{"num_hidden_layers": 11, "hidden_size": 320, "n_experts": 64, "experts_per_token": 2, "d_expert": 224, "d_shared_expert": 256, "hidden_act": "clamped_swiglu", "moe_layers": [1, 2, 3, 4, 5, 6, 7, 8, 9, 10], "router_score": "softmax", "normalize_top_k": false, "routed_scale": 8.6, "balance_loss": 0.00261, "balance_bias": true, "shared_expert_gate": true, "init_std_router": 0.00927, "lr_router": 0.00146, "vocab_size": 8192, "norm": "layernorm", "norm_eps": 1e-05, "tie_word_embeddings": "early", "optimizer": "muon_variant", "learning_rate": 0.0123, "beta1": 0.95, "max_grad_norm": 1.0, "batch_tokens": 262144, "max_seq_len": 1024, "train_tokens": 1635000000, "max_steps": 6238, "dataset": "wikipedia_en"}
Below are experts of layer 6 (counted from 0) of a mixture-of-experts language model. Rows are named router (the router's row for the expert) and show model dimensions 192-255. Each number is 50 + 10 x the weight over its row's rms, rounded and kept within 0 to 99.
After each expert's rows: a language model's description of what the expert responds to. This comes from a sample of Wikipedia text that the model never trained on.

# expert 6
router:52 67 44 48 54 53 52 55 51 52 61 48 42 59 29 41 43 66 61 49 42 52 58 47 56 46 44 29 50 44 46 57 56 50 55 70 42 59 43 54 55 62 37 59 65 57 47 36 55 67 37 58 42 50 57 47 42 51 36 62 55 45 40 40
Description: Equals signs of wiki section headings and blank-line breaks before headings or infobox sections, plus heading words like See, History, Geography.

# expert 37
router:55 57 73 46 65 51 37 59 53 59 56 45 45 61 52 53 41 64 36 59 62 50 59 65 55 45 55 70 41 43 61 48 37 37 64 47 41 44 38 51 47 52 53 39 42 55 53 33 60 31 48 70 42 40 53 41 64 54 51 41 46 53 59 58
Description: Direction words and first parts of place names, such as United States, New York, South Korea, West, Los Angeles, often in tables.

# expert 14
router:70 52 51 47 43 44 46 63 48 60 46 51 40 73 42 57 44 45 43 56 49 45 42 63 50 67 55 67 57 53 47 64 64 41 42 32 60 52 51 43 56 33 63 50 50 41 58 62 42 46 64 41 42 48 45 53 46 59 43 38 49 52 44 37
Description: Separators and words just before a person's name in tables and lists, such as pipes, dashes, colons, by, and, daughter of, nominee, wife.

# expert 42
router:52 51 50 38 48 58 35 53 70 46 35 52 45 54 38 47 46 54 34 57 45 60 38 42 44 59 67 53 52 63 57 49 48 52 58 43 52 58 61 49 39 51 67 38 58 29 39 62 43 40 47 53 44 33 38 38 41 56 28 63 52 46 48 52
Description: Common English first names like John, David, Paul, and pieces completing foreign given names, e.g. Ferdin-and, Agust-ín, Ekater-ina.

# expert 52
router:60 64 39 47 52 54 38 45 36 43 60 54 39 45 45 47 64 63 42 50 67 57 51 66 45 44 58 33 39 70 38 38 55 39 66 59 56 55 51 60 55 59 36 48 42 52 36 58 49 42 42 53 45 57 47 52 42 49 52 60 32 52 56 60
Description: Opening parentheses and quotes, and single capital letters starting a word, acronym or heading, such as (incumbent), M-EDLINE, M-ultiple.

# expert 15
router:44 38 40 49 61 70 66 38 48 69 48 49 32 49 65 63 62 42 46 46 54 71 63 53 55 42 51 62 44 55 49 48 57 35 55 52 38 34 44 43 71 54 44 49 52 57 47 41 60 48 42 59 38 49 46 56 61 59 56 40 51 59 54 49
Description: One- or two-letter opening pieces of words split by the tokenizer, often animal or species names, such as h(ippopotamus), p(its), t, sh.

# expert 38
router:62 39 49 45 33 57 51 72 63 48 66 45 67 56 41 51 49 52 59 46 50 44 48 46 46 60 62 63 60 31 54 54 50 37 68 62 62 47 46 45 68 47 60 36 38 57 33 60 53 52 50 47 42 40 41 43 46 46 49 47 62 34 49 58
Description: Cells in sports standings and results tables: country codes like ENG, GBR, JPN, header separators after Pld W D L, single result digits, W/D/L.

# expert 29
router:27 31 42 47 48 57 54 63 56 43 48 48 49 49 55 62 70 61 42 49 53 49 61 31 41 64 44 58 55 62 41 42 46 70 46 41 62 44 61 42 28 48 43 42 53 34 60 44 37 64 42 50 55 62 61 45 32 31 41 70 50 55 46 48
Description: Abstract nouns and noun suffixes completing a word in expository prose, such as explana-ti-on, mobil-ity, idea, evidence, situation.

# expert 53
router:39 34 56 62 48 26 63 43 55 67 53 40 44 44 48 52 57 41 39 48 58 37 47 12 36 54 52 38 50 61 55 47 56 59 47 61 44 58 63 34 60 61 45 37 59 44 49 47 42 51 40 62 46 34 56 45 38 39 65 51 48 51 42 63
Description: Consonant-heavy pieces inside longer words, often Latin-derived or foreign, such as fa-sc-inating, Amb-ass-ador, incor-rig-ible, Pesc-uc-ci.

# expert 5
router:56 55 44 41 62 57 43 55 41 48 65 61 49 39 32 36 55 55 45 62 58 48 40 58 42 49 60 38 24 67 52 35 60 41 70 62 51 55 62 68 51 68 42 41 34 49 39 67 61 37 48 47 51 53 50 56 43 46 49 55 46 49 50 58
Description: Single capital letters or short uppercase pieces opening names, headings and codes, often after line breaks, e.g. Omar, Zemun, N.

# expert 41
router:36 57 47 44 51 66 65 40 39 67 48 36 54 40 46 50 40 59 43 61 52 61 46 39 56 41 44 41 47 54 46 56 61 49 65 47 72 44 51 43 60 60 50 34 49 50 41 47 64 51 58 36 41 31 70 64 49 56 48 34 65 48 46 62
Description: Byte pieces of Thai, Japanese, Malayalam and other scripts, plus math and markup symbols like braces, caret, underscore, parentheses.

# expert 2
router:69 66 56 49 62 60 69 48 51 34 47 51 42 33 60 45 43 61 36 48 38 58 42 55 56 41 48 45 50 52 52 48 53 50 51 42 45 53 34 42 39 74 49 51 56 33 51 41 67 63 50 48 37 42 44 45 55 36 30 59 57 39 48 62
Description: Word pieces inside Japanese, Chinese, Thai and Indian personal and place names, such as Yoshihisa, Kwanmuang, Jayachitra, Cheng, Namba.

# expert 22
router:52 48 40 39 52 64 52 41 54 40 33 48 34 42 49 64 51 35 46 45 40 52 51 44 39 55 66 58 57 51 46 49 25 55 37 65 56 52 47 50 31 48 47 44 51 45 41 36 43 53 49 66 50 72 32 46 44 62 45 54 39 66 66 68
Description: Word-final pieces completing adjectives or compound modifiers, mostly technical or product names, such as Orbit-al, Rot-ary, multimed-ia, heavy, electric.

# expert 1
router:62 51 47 60 59 48 41 38 39 52 52 52 32 61 56 70 69 43 41 49 59 54 61 65 60 46 42 67 55 53 30 45 41 53 65 42 43 39 55 67 36 51 36 75 48 63 52 48 57 49 39 56 45 55 34 50 57 68 61 47 48 67 48 44
Description: The word the, and possessives like his, her, their, its, usually after a preposition: of the poet, called to the bar, in the cell.

# expert 12
router:33 39 53 55 43 58 57 52 44 48 32 51 48 49 68 41 68 56 49 41 46 78 53 65 56 62 50 46 58 46 51 59 56 37 61 30 44 63 52 69 45 50 58 51 53 48 66 39 54 39 55 38 58 57 55 43 71 46 43 39 41 66 60 53
Description: Closing quotation marks and parentheses, and final digits of years or ISBN numbers in citations and titles, e.g. 1903–1991", ISBN …30.

# expert 0
router:30 36 51 58 65 58 59 50 52 53 29 58 45 38 65 43 46 39 33 34 49 55 46 38 36 43 41 40 36 56 54 50 25 50 48 66 32 50 69 50 64 64 48 27 48 38 48 49 59 45 44 56 54 47 44 70 25 38 41 45 53 63 39 55
Description: Short consonant-vowel pieces inside long or foreign words, often after a hyphen, e.g. post-se-condary, endos-co-pic, pump-pro-be.

# expert 51
router:39 38 51 29 58 51 41 45 53 51 45 34 51 58 52 50 58 47 38 57 41 62 53 44 38 60 64 46 31 49 30 33 61 40 40 42 70 54 53 38 76 40 56 63 44 51 51 56 56 54 64 29 39 55 53 42 55 53 34 52 44 50 32 36
Description: Periods after No or list numbers, plus question marks and words in quoted speech, such as No., you, What, Mrs.

# expert 43
router:36 35 45 55 56 62 56 25 53 43 42 43 34 46 45 44 57 59 31 52 60 62 36 26 39 57 52 39 56 54 63 46 39 52 54 63 44 41 67 51 72 57 53 36 35 27 48 54 40 51 50 64 57 34 47 35 48 37 52 40 60 52 35 70
Description: Short subword pieces within longer words, often scientific or taxonomic names: aero-dy-namic, Hy-men-ocarpos, phy, yp, car, psych.

# expert 35
router:35 49 52 63 59 56 64 62 56 55 41 44 62 47 42 59 46 50 57 50 53 64 48 40 59 52 60 64 62 58 45 55 49 46 52 57 61 48 60 47 39 52 49 38 47 34 44 53 32 42 38 48 49 56 55 40 57 42 37 47 51 53 61 59
Description: Head nouns naming sporting competitions, rounds and elections, often in titles and tables, such as Cup, Championships, round, election.

# expert 46
router:58 48 55 71 63 77 47 64 53 52 36 54 44 60 37 52 53 62 40 41 58 58 31 38 54 47 56 66 50 35 38 46 43 60 26 36 64 38 56 43 31 55 64 45 38 40 41 48 36 32 63 49 66 54 57 50 50 54 48 49 36 52 64 53
Description: Nouns naming a person's job, nationality or role in biographical openings, such as footballer, actress, politician, director, coach, champion.

# expert 31
router:43 42 39 49 55 48 72 44 31 49 59 45 47 58 56 68 50 48 51 51 50 73 73 31 52 41 40 37 57 44 53 65 68 52 49 58 64 43 53 45 52 64 55 49 43 55 39 45 59 48 43 53 46 55 64 59 70 38 42 31 49 32 46 59
Description: Accented characters, language names and terms like Latin, English, language, plus word pieces inside technical or foreign words and climate-table labels like Mean.

# expert 60
router:70 52 47 48 70 55 43 51 54 62 48 34 33 56 53 60 59 46 37 66 57 49 61 70 60 67 50 50 30 49 35 47 33 50 53 42 55 33 40 58 40 41 46 53 46 64 49 54 38 65 56 60 48 59 33 32 42 49 46 42 30 62 65 38
Description: Words within titles of works and awards, especially of, The, My, Best, e.g. Beasts of the Southern Wild, titled, Outstanding.

# expert 34
router:56 49 60 49 67 53 50 50 61 56 50 43 41 41 53 45 40 65 28 51 59 48 47 39 50 46 51 43 39 64 53 53 40 63 60 44 30 45 56 53 65 80 55 49 31 47 47 44 58 38 45 45 37 32 46 60 36 34 35 44 70 55 24 67
Description: Accented letters and vowel-ending syllables inside foreign place and club names, often in sports tables, such as Vå-lerenga, Gö-teborg, Nav-arino.

# expert 50
router:44 60 68 56 55 43 63 40 54 37 54 46 48 46 55 54 44 55 57 53 39 41 28 49 58 77 37 43 54 63 31 62 51 40 35 61 49 54 62 41 48 36 46 66 50 63 36 48 50 42 52 54 38 59 54 61 65 58 45 41 36 71 36 52
Description: Line breaks and the leading pipe that opens a new table row or list item, especially the separator row under track-listing headers.

# expert 18
router:45 52 51 49 47 46 65 38 66 69 44 52 43 30 54 30 50 58 52 56 62 48 46 39 46 46 47 25 46 54 48 36 60 43 46 58 46 51 38 32 56 59 46 45 63 49 56 53 65 39 56 54 20 41 52 63 46 41 39 44 47 53 40 64
Description: Consonant-cluster pieces in surnames and foreign place names, word-initial or medial, e.g. Bl-anca, Gu-tt, Mamillapa-ll-i, Sch, Fl.

# expert 56
router:54 46 40 52 55 52 58 59 45 58 58 36 38 46 67 50 57 61 39 36 80 45 38 61 58 42 58 54 53 52 57 41 35 53 46 50 58 45 39 30 61 59 47 59 62 47 48 55 46 57 63 35 41 53 43 42 45 42 42 54 41 58 65 44
Description: Final letters of words, often t, s, d, e, as in Universität, Bitcoin, mattresses, plus verbs of wanting, knowing and saying: want, asked, felt.

# expert 30
router:58 60 29 48 52 56 50 55 39 56 62 62 56 54 46 52 65 39 57 49 69 65 52 52 63 43 51 44 32 61 55 32 43 46 66 49 59 49 71 57 54 54 36 46 41 61 38 59 52 35 58 52 56 68 45 56 56 44 30 54 50 61 64 46
Description: Single capitals and capital pairs starting acronyms, initials or call signs, e.g. US-NR, RA-F, B. H., GP-S, BM-W.

# expert 21
router:57 74 42 62 52 35 46 45 56 57 55 69 37 55 77 62 43 46 31 58 55 50 62 62 48 62 36 55 58 36 38 60 54 42 59 34 53 53 50 51 63 39 57 55 41 55 59 45 48 49 43 56 59 43 59 62 50 53 50 47 43 44 52 48
Description: Colons, dashes and pipes that separate fields in infoboxes, bullet lists and tables, such as Aircraft:, Classes:, a line-start dash.

# expert 23
router:54 40 34 41 41 48 67 45 56 45 43 63 77 41 46 41 61 54 51 53 43 67 56 72 59 41 66 56 62 47 41 44 34 31 40 44 63 45 50 61 71 43 54 49 38 26 43 33 44 36 54 28 61 57 51 55 63 61 74 54 32 62 46 47
Description: Auxiliaries, adverbs and relative who right after he, she or who in life stories and plot summaries, such as would, had, once, never.

# expert 24
router:49 63 55 54 62 37 41 51 50 73 61 41 23 50 58 53 49 40 36 58 59 47 64 69 48 40 45 55 52 50 59 57 47 49 57 47 46 35 31 56 33 62 43 58 29 60 64 37 41 58 45 68 43 46 48 52 38 46 48 36 32 49 53 48
Description: Prepositions of place or time after a verb or noun, mostly in, plus on, at, during, into, throughout, e.g. caught in, refloated on.

# expert 54
router:61 63 45 58 45 28 39 45 42 60 52 51 42 65 61 50 45 74 18 53 49 57 44 58 42 57 63 42 44 34 42 45 46 33 57 47 63 49 59 51 49 37 56 62 50 57 73 50 45 64 59 57 54 62 55 69 48 52 55 46 26 46 42 46
Description: Pipe separators between table cells, especially after scores, dates or numbers in sports and election tables, plus semicolons and colons.

# expert 32
router:34 28 57 50 42 65 55 60 57 46 71 42 73 34 45 55 44 43 64 46 47 37 32 40 59 39 45 31 44 34 48 64 43 47 62 52 48 58 55 49 55 57 31 68 60 60 49 59 59 59 66 41 58 40 63 60 44 50 66 52 63 45 41 42
Description: Numbers, decimal digits and en dashes in scores, vote tallies, statistics tables and coordinates, such as 0, 25–20, 85–79, 39.07222.

# expert 39
router:66 52 53 49 34 52 45 35 50 56 35 46 45 59 43 44 54 56 41 43 53 66 57 56 57 30 42 61 33 47 43 51 55 45 37 67 40 40 35 50 39 41 49 42 46 51 44 43 47 38 39 74 52 50 25 59 43 60 57 29 53 54 60 57
Description: Coordinators joining names or items, mainly and, or, ampersand and nor, as in Taylor & Francis, Two or more.

# expert 19
router:41 62 36 42 41 47 47 53 37 67 70 49 62 48 38 57 33 34 64 39 38 57 49 55 39 42 51 58 42 47 50 50 64 60 67 44 35 49 28 53 47 42 57 62 47 52 51 25 35 62 47 37 52 48 61 39 54 66 66 58 58 60 46 35
Description: Words and number pieces in quantity statements: million, estimated, approximately, increased, total of, digits before units like kg, km, $.

# expert 26
router:53 52 57 59 36 42 35 36 49 50 48 70 52 63 44 44 47 54 36 46 54 63 64 53 58 38 40 54 39 46 40 50 56 37 38 65 38 44 35 50 53 30 48 52 49 47 49 48 45 50 40 68 53 43 39 65 38 50 71 40 50 59 47 64
Description: Conjunctions and commas joining clauses or contrasts mid-sentence, mostly and, but, while, although, despite, with, as in "pleasing but complicates".

# expert 25
router:49 28 27 59 60 53 36 58 33 47 39 46 49 58 40 55 46 51 53 56 50 56 62 33 54 66 64 64 49 44 47 54 55 57 51 59 61 33 58 41 36 58 53 45 56 41 50 45 35 69 53 50 52 54 51 29 53 38 38 43 47 73 64 42
Description: Nouns and verbs about films, songs, albums, television and books: released, published, video, episode, song, cover, broadcast.

# expert 57
router:48 66 63 48 59 39 35 56 54 66 55 40 43 50 53 68 37 48 43 52 53 43 78 63 56 42 47 66 44 30 65 50 45 47 53 30 40 41 33 55 39 52 59 62 48 53 61 35 49 55 58 55 47 47 52 57 61 46 40 46 52 40 54 53
Description: Compass directions and prepositions in place descriptions, such as north of, located in the city of, Region:.

# expert 28
router:54 43 45 52 60 42 37 39 49 56 60 44 43 36 65 41 44 56 32 34 66 51 36 44 38 53 51 56 58 52 46 43 43 74 44 61 51 60 64 50 51 58 35 52 61 37 62 44 40 76 52 75 38 52 56 63 37 42 41 55 54 47 60 60
Description: Early or middle stem pieces of Latinate words before suffixes, such as Imm-un-ities, sch-ed-ule, pres-erv-ing, activ-ate, process, part.

# expert 59
router:68 41 65 55 39 45 46 42 28 45 35 35 59 58 78 63 52 42 39 58 48 76 53 68 63 57 44 33 61 59 33 56 48 61 52 28 67 36 35 43 52 41 53 51 38 48 37 47 49 51 40 59 43 61 61 70 50 51 36 52 45 39 31 63
Description: Cyrillic and Arabic letters plus commas, parentheses and pipes next to non-Latin text, such as glosses after Japanese titles or Ukrainian names.

# expert 62
router:40 68 51 53 51 67 50 67 84 62 44 44 50 32 52 40 46 39 57 39 55 54 39 49 43 50 56 42 45 49 60 48 57 67 46 62 60 50 53 47 36 61 41 55 55 38 40 63 51 66 58 57 50 56 55 49 54 39 35 55 66 37 58 63
Description: Middle or final pieces like art, ort, int, ress inside team, club and place names and title words: LionHeart, Painsville, Air, Rock, Fight.

# expert 55
router:45 45 55 38 22 50 52 63 65 36 57 40 58 34 41 48 32 47 62 34 57 47 50 46 41 54 31 38 30 48 44 40 65 45 51 36 56 48 46 56 53 66 36 37 57 60 44 40 69 47 46 40 38 63 48 47 40 60 61 61 53 41 57 57
Description: Number fragments in dates, life spans and measurements, mostly century digits after dashes or parentheses: (1839–19, 18, 01, °, ′.

# expert 7
router:33 49 39 71 48 59 53 58 39 50 57 47 63 51 37 53 51 42 60 44 67 51 49 22 50 54 59 56 58 43 66 55 57 59 46 51 57 44 66 54 29 58 50 47 53 49 52 61 34 61 49 42 68 58 58 42 52 31 53 48 64 55 55 46
Description: Verbs and verb endings in biographies and sports careers, such as moved, signed, returned, began, played, and nouns like way, time, service.

# expert 20
router:42 45 42 52 52 38 78 59 52 75 45 52 47 48 50 60 44 44 55 46 59 57 45 28 59 32 41 51 49 53 51 60 49 47 54 54 40 35 65 37 39 55 24 57 56 49 65 46 54 42 45 55 49 42 48 57 53 53 49 42 64 51 47 59
Description: First pieces of longer words, often prefixes, right after the, a or to: app(ointments), un(veiled), re-(elected), dis, inter, Comm(issar).

# expert 3
router:34 38 45 54 55 57 65 41 52 50 43 56 39 44 54 62 52 53 53 55 59 65 62 44 46 47 53 62 60 46 66 49 50 48 63 62 39 40 41 34 53 44 41 55 42 46 48 51 49 47 49 69 51 36 50 54 68 39 47 41 62 57 54 74
Description: Opening pieces of common nouns and adjectives after articles, especially nature and material words, such as mar(ine), water, wood, sat(ellite).

# expert 16
router:37 50 67 53 59 50 66 38 66 40 34 47 42 34 46 43 41 48 37 51 44 37 41 43 39 41 58 42 60 64 68 45 56 56 62 59 46 55 65 48 57 55 64 43 53 40 49 49 53 53 54 42 54 39 42 36 28 47 38 51 50 48 34 46
Description: Middle or final word pieces inside personal surnames, often foreign, such as Ken in Eskenazi, gent in Nugent, min in Kuzminskas.

# expert 58
router:37 66 51 58 35 41 49 61 67 55 31 64 56 56 65 58 44 72 49 50 50 37 57 36 52 59 46 57 61 36 51 57 65 65 43 36 61 48 48 50 49 71 63 48 42 33 33 46 46 44 56 32 48 57 74 54 50 57 35 44 60 49 45 60
Description: Field labels and values in infobox-style lists before a colon, such as Genus, Length, ISBN, Coordinates, Preceded by, Weight.

# expert 33
router:52 63 45 59 23 44 55 51 45 68 55 47 54 52 60 48 38 56 36 63 67 37 36 58 53 55 58 39 35 42 40 64 45 48 60 53 48 48 55 60 44 30 60 34 54 60 56 59 42 38 60 37 51 43 43 71 48 40 47 41 49 57 50 39
Description: Pipes and semicolons between numbers in statistics and results tables, such as 14 | 0, 67 | 24, 5; 11.

# expert 40
router:70 63 51 36 59 44 43 46 69 36 38 58 23 50 36 38 50 45 47 49 66 37 27 44 46 55 60 52 55 45 60 40 39 64 48 64 39 45 57 47 53 43 53 57 51 42 53 54 66 53 55 36 31 49 47 48 55 27 52 63 47 68 53 48
Description: Single consonant letters or short pieces inside names and rare words, such as Hu-d-d, Ho-d-gkin, Jo-w-kar, ptycho-g-raphic.

# expert 36
router:77 51 46 52 70 49 51 56 32 59 56 38 39 47 33 45 59 34 56 65 63 44 54 60 56 43 60 54 42 43 35 48 29 47 43 45 50 47 38 55 36 49 56 50 35 54 52 52 31 57 46 61 53 50 39 50 41 54 48 42 57 53 57 32
Description: Prepositions linking people to roles, groups or agents in biographies, e.g. one of, pitcher for, told by, working with, among.

# expert 4
router:37 29 41 47 49 67 53 42 60 48 49 61 57 53 55 60 57 61 63 53 39 55 53 47 52 36 73 63 54 56 35 47 57 53 54 41 68 54 48 54 56 39 58 54 45 35 52 39 60 50 42 46 44 41 56 43 29 39 60 56 51 42 40 60
Description: Subject nouns and pronouns about to take a verb, such as He, It, They, him, the team, the band, or ends of names like Iron-men.

# expert 48
router:61 55 43 49 54 48 64 43 64 66 53 39 62 49 45 57 52 37 54 36 38 44 44 50 48 56 36 30 44 48 51 36 33 48 63 58 46 53 78 50 32 53 28 68 54 60 43 45 51 40 46 40 47 54 30 54 53 57 52 45 49 49 54 45
Description: Hyphens starting infobox or list lines after line breaks, e.g. "- Colour:", plus compound hyphens and prefixes like mid, non, multi.

# expert 13
router:42 48 45 55 45 43 40 57 56 57 41 61 68 53 46 40 46 48 65 42 49 42 38 50 53 68 68 59 50 38 46 47 43 57 63 46 65 65 58 64 36 40 57 40 59 66 34 60 64 54 62 30 57 49 62 26 64 53 48 44 53 50 57 36
Description: Pipe separators and header or cell words in wiki tables, especially election results: Total votes, Candidate, Votes, %, Preceded, Yes, semicolon-separated number lists.

# expert 45
router:40 43 60 51 64 66 44 55 71 48 43 62 47 48 58 52 58 60 66 53 50 53 39 55 39 56 43 65 50 46 40 54 38 56 38 56 63 39 51 58 31 57 47 37 41 34 46 70 41 53 51 42 64 65 62 51 47 59 35 64 49 46 69 66
Description: Head words of organization and government names, such as Society, Museum, Department of Homeland Security, Environmental Protection.

# expert 11
router:52 39 32 51 48 55 78 46 47 40 50 45 80 34 38 48 58 45 65 53 41 58 54 60 54 25 62 69 61 55 49 53 59 51 47 52 59 52 52 52 50 26 63 58 34 43 50 48 44 52 38 28 49 68 39 50 57 50 72 57 36 46 44 36
Description: Finite verbs and auxiliaries right after a subject or relative pronoun in narrative prose, such as was, is, has, became, won.

# expert 44
router:58 52 58 43 50 78 47 27 52 37 55 48 45 43 58 54 57 45 50 40 47 57 48 46 59 52 21 57 45 51 61 32 61 58 68 25 54 52 49 48 56 40 78 47 60 50 46 56 61 59 50 55 51 61 48 48 74 66 37 61 57 33 66 36
Description: LaTeX math symbols and operators like $, \, frac, =, braces, plus biography openers such as born and refers, and species-name endings.

# expert 49
router:30 34 51 56 48 46 35 55 46 35 32 78 46 69 41 55 69 56 41 54 35 60 47 50 59 42 51 50 46 38 47 45 51 32 39 39 37 46 52 63 57 57 34 43 57 58 62 47 39 41 43 61 62 46 54 38 64 47 53 71 42 48 58 46
Description: Periods ending sentences, paragraph breaks after section headings, and decade or year tokens like 1980s, 1942, 2021.

# expert 27
router:40 45 47 37 37 38 54 56 37 56 62 37 41 54 58 41 55 44 45 57 62 57 45 49 55 51 42 59 55 71 61 54 55 65 70 45 33 47 52 57 41 55 39 31 67 42 59 36 46 37 36 69 51 32 52 51 33 47 50 54 58 56 41 61
Description: Middle syllables inside long Latin-derived words, such as inacc-ura-te, dem-oc-ratie, rudi-mentary, remote-sen-sing.

# expert 17
router:50 53 42 67 58 50 39 50 34 64 55 43 35 45 67 56 56 57 45 46 55 58 63 51 55 37 39 71 46 46 41 59 52 69 61 39 44 37 43 57 50 47 48 67 38 67 53 48 50 56 33 55 49 63 46 52 66 66 53 40 60 66 55 48
Description: Articles and possessive determiners opening a noun phrase, mostly after verbs or prepositions in institutional histories, such as the, its, their, a.

# expert 63
router:51 37 53 56 65 60 26 44 70 60 55 51 48 43 47 34 68 52 55 53 40 52 54 11 42 52 45 61 49 42 45 46 42 55 70 39 56 57 45 58 46 25 40 50 41 61 54 52 58 60 51 37 55 58 86 41 46 53 56 40 36 54 63 38
Description: Final pieces of club names before a lineup colon in football match reports, such as Basel:, Zürich:, also species authority names.

# expert 9
router:40 57 42 60 64 62 49 47 45 45 41 27 48 47 40 62 62 35 43 46 41 61 59 53 48 42 63 57 61 50 21 57 33 59 58 52 53 45 37 58 51 54 37 65 26 58 48 53 43 51 44 55 54 51 48 40 57 56 67 43 42 61 48 38
Description: Ordinals, superlatives and determiners before nouns in sports rankings and results, such as first, third place, most, largest, last.

# expert 61
router:47 43 56 45 67 53 42 47 46 38 46 67 62 61 58 59 70 55 35 41 34 58 71 50 57 52 69 57 45 37 44 48 51 49 50 39 44 64 39 60 63 42 57 59 50 37 56 47 38 47 43 51 59 40 45 51 63 53 55 70 44 56 59 51
Description: Commas and subordinating words opening clauses: when, where, because, although, if, that, However, plus reporting verbs like called.

# expert 47
router:35 47 44 47 63 54 60 44 58 62 39 49 37 54 56 38 56 49 35 69 57 47 40 54 58 49 73 53 43 59 56 57 48 43 56 60 33 60 55 42 66 64 51 36 59 54 57 49 68 44 51 54 72 31 50 55 52 31 39 34 51 54 36 61
Description: Word-initial pieces of personal first names or surnames in lists and tables of people, such as Si-egel, Shan-e, Ze-us, Gab-accia.

# expert 10
router:48 46 63 56 66 34 44 49 50 28 34 60 47 58 54 54 71 58 39 57 28 44 70 59 58 51 56 47 43 43 48 38 58 37 41 35 36 54 49 47 49 42 45 45 52 55 62 45 34 57 33 57 59 36 64 47 56 51 37 66 59 50 43 54
Description: Sentence-final periods, paragraph breaks after headings or sentences, closing quotes, and colons after include or including that introduce lists.

# expert 8
router:62 50 40 70 55 47 43 56 41 60 59 33 50 40 53 63 64 57 49 32 65 48 61 48 44 53 45 56 61 38 32 61 35 71 55 51 56 45 40 60 42 57 40 53 48 48 47 48 37 64 42 57 43 61 37 26 50 47 54 48 49 72 62 35
Description: Verbs and verb endings of improving, causing or preventing, plus a, of, this after to or for: enhance, stimulated, avoid, establish.